Weights of a small mixture-of-experts language model, trained from scratch on English Wikipedia.
Size: vocabulary 16384, 45.9M parameters.
Below are experts of layer 2 (counted from 0) of a mixture-of-experts language model. Rows are named router (the router's row for the expert), gate (a neuron's input weights, with its number), up (a neuron's input weights, with its number), down (a neuron's output weights, with its number) and show model dimensions 128-191. Each number is 128 + 32 x the weight over its row's rms, rounded and kept within 0 to 255. Numbers have three digits each.
After each expert's rows: a language model's description of what the expert responds to. This comes from a sample of Wikipedia text that the model never trained on.

# expert 4
router:120084157098112070113088117135118140150136147066141114140097166122109102117148104133154078152158121124130125162136116133130077124120100139148138066124079107109123141179127115121145105158129138
gate0:132099133101068114122171130115092182087122095139176111144184137058140127113084144137125138068070107081184152127112143107095115109150132081074113118077112103134149176125134152104228187141144146
up0:111109123171108175115127109098076134110127145150093123156130082146155154107096133091116135090071113084173091108106129106114140092172194093096090107116123113136104117118214110049168187126121125
down0:113122163096195147138176148151092118168095119120152147179124177143151074067110119161084145101094134136108147138130117148158143088109078161084145159129124164129156099108104125143144075103122145
What it handles: Middle pieces of names and numbers, and first digits after spaces, such as Llewelyn, Brushup, Rooksby, 1781, 5.91.

# expert 1
router:142156038126110127076175166144121085072176126129133133097197194099082173125063103133098136137140125116092160122148103121195209158109133127089143116178108146148086138184099099064153148151185101
gate0:131106128179139063145078078127139142156106102171160134124155108175130126114104123109170131161147165083107086141124085127140176121090143199096120100135105116115162123076176100125079103128160105
up0:125117171124117100129196077058164101156135116143091176054139162141096113149125175077132130152186129114094098120088143093162082101131138120095128114087120123140137150103136172127139156115175137
down0:139117164146154103093092123143108123134146145159153062145092116185179177163076116063146115120073104149076141113178157154131164068173131122103143102098091183150153113147108118112175140118158114
What it handles: Digits, slashes, semicolons and dashes inside sports statistics tables, plus competition words such as League, Championships, tournament, Round.

# expert 13
router:080097129091160138075144088096158158128111180125086068099118127163138130121141051062073088124151104155184152132098135132113089080108096145167176115119129120172108126118094150175090150155132149
gate0:126152130122110098115111097165150130098123147104082109067136145093111177141132152121077118109253102094077098113090205126143127081101101127085182096104110138170136159101090140032166096109119169
up0:110086186202168086093105125044159136086119187190090133062126150127134108095126130184103097160149122098095158153128168132152172142128149128119159122093114125142145101125136141155099093146099144
down0:102097117148097109149161130100065096157143111121126167163102129114137135108113122132172136117105155096092134110078125169159095138147154122152140128129130065157088116193162136167044084085136075
What it handles: Auxiliary verbs had, have, were, has and adverbs more, even, often, less in prose, plus some digits and word pieces.

# expert 15
router:153218076088114166179117135146155076139110139147122186133077147089151117131128144158096169173135119118191128144129107133118189152130137204109103132118156146185124120123131151110127101086177090
gate0:083076146154134126081157161172160128073158181094145125180102105128192162151170123174145098137119167126178122138166081097118150119101104111150136067131059094110154143108156135100123126139129152
up0:141166168072140166154110185121120098192125093141107112108090149065178107106168123140109216121171099102112143124156165144111110100090133127114124121075127139149130132141143121088158160129116126
down0:087162135126118096122082166118146112080145144121120148073125123123182107133037075152146126074121157134138150135126065097188138101108138128131172142122079147119113171119121066118111125089134099
What it handles: The 0 after 2 in years like 2019, 2003, plus function words the, of, by and institutional words University, College, National.

# expert 2
router:066074185169140124160131088125158160092059139100128113133164125124168114132139167138117102169052182189154146131175153134131141107206156096207125156118146117131105143081195133155082137120141141
gate0:132103144117102157059123191084128022150098107096120152140154168121102126124096205128136133142125140095172157158099140106160163140133180110122155112124131104114139132093128122122144105118142132
up0:162109096158106151150156139115109134080108149113160091032122131122141110120108119051088200114100172135105137111093101155127137077111072197130111101142113099103146100133068137128135165109108128
down0:134159123134115145100145112127162164135118142154137109146077155104116112156189104095110140157086137153164122155092118154168103144149098126104143119143144134143062141167163211134121191142097157
What it handles: Family and kin words like family, son, father, often in taxonomy lines such as "in the family Drilliidae", plus pronouns his, her.

# expert 10
router:089122136109124073058128173087130084166044211127128146162117131115151141154114114181062147088076127123111149154173136107120113126133136142091163055156125099177147143114142141114114121106153163
gate0:139094099135089083107133133125085121141073168079135114154096158096151117180163122116105154158172209106102084131151128121101156132148149110121074130108100106122113100105112169131128120141119126
up0:104103188141075149074105115112110114136094157109126149128118118086149125158142112136151127103142143113119054132140094140122111167126133116081088124152107139115093099136086154153144113167092131
down0:121118126143100067173107106159111121165117121148129172181146190116113157142125098143141115129123120170151124124133087171142079091121145126088115098144196155102107139153203117150132126131125156
What it handles: Heading markers, paragraph breaks and sentence-opening words like ==, According, On, After, However, plus final periods.

# expert 12
router:127081161177136116078124116152142126135180102145179110150176139151170141142097143197173118099062156099057120115126123110174090161131137070113123152138075123054149119113112057108133137143145149
gate0:131106121136183085117138166086097199155136160090150088115196162143069103139170142136122136082111102119098091115114156145168129077092137112151118126141127112094112156133141093158101177115122139
up0:152111081155119055164199107084123099129126174115108160126185127109100103153192148135098148094105150151102075130152129138093086107135123172108186158150121117153093146133092125130049178102128189
down0:156161113129172126140113094118134206140143100144120096130116079093123138131108172110105135087093186144133141082163059101122137140124124058103123070138203115145138089167127134148061069173113147
What it handles: Prepositions and that linking clauses, such as of, into, for, "a statement that", and verb endings like expresses, alleging.

# expert 6
router:196132147158089159143162151106094128055156084118147160117177154090170120154053193107122162151151070122137161096127113129156160135130139120133093185123126140162130125062125112120083174165139101
gate0:136121136123135106126132161195105109133077106119145131159190147161107135102149117082100125159139107150113105127142098149157177106134119108167101071161095117115156104127097101177161152127102090
up0:103128112102177143145168112176143169134190146134174135038068121067134131122125110120089167090171169145149121139143168150153138145153170134129176135130193116169120100125105103092145107116132157
down0:239145118103128146133164128166144154135140136144143090112170153135149139078146100117117115133212154135160102155124153183126097161078205097150175123147169162131083151104163093099151165205168178
What it handles: Opening parentheses after names in tables and lists, like Chart (1963), (age 43), (KSA), and capital initial pieces B, K, T.

# expert 7
router:128097115175120139073193200127132097127168172123125164107108131105117170131152125097116155145142168105133132155173129108169133163165174109113152137123092091068156130172143095109139127183099171
gate0:148092110104199106138093121187170174100115125186110188084113153176122141141166131131121108131187171056058122116111143105166174126155136128149194071133157081120121120122156155121184190157118168
up0:099181095072162134113126086164129149177132111176171172132108082099162129091118095115095126125146185096065080082138119136087110159121170154169109122159159152153143098114128114083105152130152174
down0:140132139081106078128151171155139163109106102154158128123095121100144159128089134127181150166152111072091083153171162156100099106163141116078094086160172143136111151091132143159141143188168105
What it handles: Digits in years and date ranges like 1658–1718, capital name starts like Mar, Ab, and biography verbs: born, died, led.

# expert 5
router:063172105089176155142126098152202144176069106191126102112114107147135163127127102154126142050059162138132102146108121117112142118103121089101137180183164163120120140112162149130138169109123124
gate0:114153138152152159101140098094094136084154133117097113144051129107158060108090117139107162150084089134143088083163104133113138131129166106152141152151164134111122122139171134121133116083147129
up0:111091127128070085118141155136150106177157105104145226152134071163158146123172129057106099158181150108095142188140194130146078094164133162148115101057135080137104097144089107108172190156136089
down0:125106128157131114124133182148118105131111034164134167175166108146116087109204080148093118126154095133105096143166157115162134110142072141107094161116101169109093127196108138137168108155128141
What it handles: Word-internal pieces of names and rare words such as ec in Propecia, -p in Woo-ping, ani, idae, plus table pipes.

# expert 3
router:173114181048072147139061143174102148157165115142092119134124123178166104118103130087128138024153117149119133101077117102092051124065135139126100093121134146107176138124081156144154152161067099
gate0:146127104129202125123118122103156146119122137191097148064153194137115120142154142123128111109152133073064116156146189162074105144124091123168119111096129122150165186127109139088076143141164140
up0:150158113121161140114045101117158140161094118163105169109083148144117122144147071172100083113112115105083132142175170159093107157135104116149112104102114147141128115129152142119067067085172151
down0:116131109140116110161147082124162098140161104165104160112137116142135094107120155107199110171085046120129149181112135147100123137168092135148117121127196106090050117127074135141157122103175137
What it handles: Music-article text: released after was, spaces, and, with, colons in track times like 4:43, and place names like California.

# expert 0
router:132153115145179115132154092104161120178140124122171148145077105114107152139143111141157156140170085066098061162116125135132121127098094135064151148108084114105132111125139123134158118139078164
gate0:125161066177115071120085122081123125144142170102134107162093138131131082142091087096051162128087166152074098089059086113100096153156112109127131132097050115150095120144150112137131101117132114
up0:121152088165142101152116082067113151139156138160152104085113146126149056153100116116106123111138132142097114107067088142105066145162128093103092118078028144234160100136151101106137176103123130
down0:149075089150191155109110140143156133202110116142155167096052185175085104111123149121107113167167148139179143124083197119156117159181077084152146110167134120125128094144227163133121101119173159
What it handles: Final pieces of names and numbers, especially place endings and digits, such as Cumbria, Canada, 30.0, 1994.

# expert 11
router:142150132099087153098150067114061124127178136144210116131129114154150126116105115164161131081118132149122086141132111102130111148112091146163160180086135124087141135150209094095086091097066125
gate0:133056157165074127101099124133088135171124136095092178138098113140086133104134190133142071132094115119175126181095138170160129156152196123127166098094076051112150108100099165141117165152116159
up0:150096151117118149095136119083104148145140098081136153089131127099172181173088152095129113113108133104114120131112115148152165179082155090128153132143106067151143119105088125132182120138094125
down0:121169138102112094117170125106111127183081127169155192129089148138114087111106105122120139134081144150106138084092134143156134113110108060129128126156105133088160131099128171144111110098107137
What it handles: First digits or spaces before numbers in tables and dates, Latin ius endings as in Fabricius, and words like high, red, half.

# expert 9
router:151117086152154119184108098157121187134159063108130126082129165123115138119151152076179136118156135121102153089077150142165151127105159139139075171128090145101094118091062128144178141143081101
gate0:116100096127093086180090161093166124168120106140094135106148142134105128163096130091089176146181153147100090143085144117095099136118106121064106103168110112109102132133122170198085157130081144
up0:134106092116069172178135153136065129126143175114095158144144121150162121134126120162159163083076084110145121144122081084171120142132118203136130199112199142164164174146120073101110127120084132
down0:182195138093153102079163092125111163106125088122115084115136163107103156144112155176130154115110084189142132116150129071142113138144112111120112161088156145142185141107105110125095115112191080
What it handles: Periods, paragraph breaks, table row ends, closing parentheses, == headings and sentence openers like He, After, On; also mid-word h.

# expert 8
router:156147181105112196120105141132158137101126112130109100142155125166132118144047127124134095183116102147153074166133095121110128108164078089132143157097165116107158145190210157100093181164163116
gate0:116119145092192103126060130139162135102082138137160104091124083143142067122137118149127167158171151111145086172113109134101080170129192154104086134155191079176082077159126123120174143143160120
up0:104086183123107103124183118113104046166100086135130143081135164139125153137118120149089084119179113067108069156109182104161128118130136110162135113143105135145145140116077119142081122102101138
down0:103039128178124147101154170088082097095130134189135111093137128134150147156112147120109102111120174132140148097122129034115079087100073150126091151119159165096095138129120059109114096099184115
What it handles: Ordinals and adjectives before nouns, such as second leg, third place, minor leagues, long-term, half-brother, and commas.

# expert 14
router:128129154094087118190102107107089188102109135096109145143138102104110161155117102068145124145177084161122159159207171116111167099139136095117145104115137117123151134092184165124176139182096094
gate0:081115181153134171102078083093090151172067134158120159124140172133123168115069144119115128153107141117112110120148108127093154168122115100100146164078107124126178130066127100129194134124117129
up0:053164173141142165085091066110108150146109098164141129127129158144143128117116127095147115142115155132145132174145109104112139159158099141063188174099078124146180123070158116133192171154119123
down0:153122136097112172132093083167172122144116061120116119070114108158137142083103171107078129135095150145147161069140126087127145146038157174111109093079128115117080056101120103130123111110156135
What it handles: Words within place and administrative names, such as County, North, South, State, District, often with coordinates.